Weights of a small mixture-of-experts language model, trained from scratch on English Wikipedia.
Size: 8 layers, width 224, vocabulary 8192, 12.2M parameters.
Experts: 128 squared ReLU neurons an expert, a sigmoid router, a shared expert of 128 neurons.
Below are experts of layer 4 (counted from 0) of a mixture-of-experts language model. Rows are named router (the router's row for the expert), up (a neuron's input weights, with its number) and show model dimensions 0-223. Each number is 128 + 24 x the weight over its row's rms, rounded and kept within 0 to 255. Numbers have three digits each.
After each expert's rows: "gets" lists some tokens that make up at least twice as much of what it gets as of all text. This comes from a sample of Wikipedia text that the model never trained on. Tokens count by the router's weight.

# expert 5
router:107163117063173105110124156093114164129146121128175132125094119110106081148143094154100122148134080116107142135136189171136147111116133146160130123120172159168142138147155158152125139122141117124132132133131099157089121170128122129105136143154142130146136130104135113134143086106156139130096083126087127124148153095169159113085123129138120110104103088116079145111091119124143143123124136149056119164148139127155163133162125140120090124114142100095138147079127109119126151140120134198149126142132140106097132191143149089126158107115101104116114125147133123135150129130139119128118144104130164149134140087144101126131156141161089145145129124165159100080123160168123117150154
up5:109155102111100065130104133124117162104133145095141146148133154118085124089110093125131170117140111176123123108124130157112074162163143141140101121147118134126141186109130125133143117160106123078103106163100109124120111135121115130161140106111161152132153111182167133192130093129156142163131144135110129137155126132102120172119105140083141138136144097142111143108159103099109139129107133102127102157129188139114120136158151147149123075140149145111096111122118129138131148146150142144090117081130093130195143108139132115148077140103139076104142165074132127126132110092085147086114110115111124096159151138132108141129115119110120126122159144134108091123146133146123187155134
gets: " (", "-", " \"", " S", " M", " L"

# expert 0
router:110169145097172116083090156107121170112155175126168112117113164133121104153123157144145122099096154133111127129136111120146109101120121148145131109113143145103121122123160132134130093080137129142140113132132134102147164121120096130134073162124109163129128168115113144209118098101091094101090126159140156163137097094145144157115143152157108138098107099152119105117091179133129134142122129102140080122140155109159136111149141123132146135118134118088146145146103065124114096122116110135100136117146173116103182138134129128130150164118115109117134100104159130166148164121149125136136146152150094167140115138144130155148115104191111152141153120086142110076149126103102183127118
up5:146134104114128101118127155107129124150136128130160117128090133157183152177090112131100110105127148113135130130140103164123136119127151095135090101131148134108163133144123137181100101135113139145133108117134098103136109157144113132165149136159152120127135096121090130099135115089100139100114115143166102126146158142130115127137109141150158141079146092071152145099124107170133069109077113156089145077129139094137120112092146130149121105116170091091105138132124119147118113128154111114165161109125115124103107089056084151154117107133138163146147104173099127098096132133120171097112098081144136102149113131167164118130178097152123136123178129153130137137127109136132143107082
gets: " |", ":", " of", " –", " by", ";"

# expert 12
router:153194110151123166100133117065156172137068112109111155100135107132136115140154098114135098095146090112134142085153086120139121138126140145137128132123145095147149103061086133128135114105137131136098048131136137101112138078152114120070139123120114160114129146137121103125120099135143142091179121111083158081139104147104121151135101124098124127163088124123129126123146126134091136122144143127133101128162130110120129119151108136147104134126143092090107122124146136114057133153143158110106168149138109101139173131152129111096107149117160117153125122137135169147156160156150128110108125153167150153119090115155104146143145161123144148115133144111148155159161146109140100156098
up8:148124157116127154133150150121123162136142105123126145113116083148165120093123093096139156166161119136139164095133133088102126144093128114113118113160074065102109161102130119135118098126111098157140106123152114146119140097096068113139120127148137118095081134147109115126101083128093111094134103116127122129108151134083092085122168135122122113059110136156124121092129144114155110127111146106140101150127129089125100089091105174164142135130144109115129160162142111123139131112148114125090143117132146179112130139155095055103124139148093141141102126141092135108131125100100124112170129084085159125099089134107138115110146111150062138148124108157112140135109105122112159135122
gets: "a", "i", "o", "in", "al", "an"

# expert 13
router:119144059059155160103075184060168136117147143123143150117137108129149123113161103135106164155116128147170146086140132136187085123128102136119163130155133159120117110121111195160101107123161109163113085117112106135146116109118141139125148107119112143104184156139098105102149094143123115152147126135095108111126170111080142134120145118147156143152084130136135099127101162154102113146142107099140090160105142119143129138115119121122121127128087113107083114154133134115106109123155116146140131100121120124148160126124123164124113146096101108138157158112136144150130107156106132143105170128099110168111108124138159139170128142106162135154147163120135101118107146180131141115152
up11:127164126143187112126093137084149131158117136147126108142143123137151164157152122126148103126094104115164185123106103165161163125126138136118091137111151125112150139136141149159160104155150085126152135118116104102145137106095113148132121132172116143123136166118119127139155109059071113117134117122146070122173162131138122113129063147134143129135115126127112145150132114182168091143150094123139161184117080140130141112178175118090088140160175150109137102129127117100124102129145080138096134130134109146116111155121132103108143113151179173099142117144165110139150144135124181131121150144143106148112098143125161127114120123114157124156113139142172117135126091114121124155136
gets: " a", ",", " was", " is", " as", " an"

# expert 14
router:129168116112179145119104234135164129099149139098146131102112146119125113153122133138113135123101132147134149153148147129159111093117131147087139111127173123167118115093148145159122114137141124145130123088187093111119122140103148124139120145123125115142138134120096134161128143118110116164081081151093126159158145120114159104113143177133148169121105133114094121137127117137142089118107132119080140146115106110141125080177150136108099124139107120129130142109130117102124083092144101169092120099133137128137118131139126105137136155100136105127176126112114131170134087126115124102137125076122118157092145083153088142116120113164086124091124114191167082105164100130102131110128
up11:134144124134126187135105166130125135146131109105131165114094107128159097079123085156122106166126099156108081119161124078115109143148126134143112087112127105129160145171127161124122133137091148094105133124123122135097138122130151105117084119125102082076125148164121125107119141122119182140104142083115099130155127166128127122068119142124116140159132126136134106144122119149110117090106130117142143099156145132094113104103114110163116130151157166138164152124117147168144098139135159118133165168130130161096115153108122136149122139129127109088157148127108128133205079121165085134120168145162093145126140128169176113103087086097128129129149113138114094167095150105161135129115
gets: " S", " C", " B", " D", " R", " M"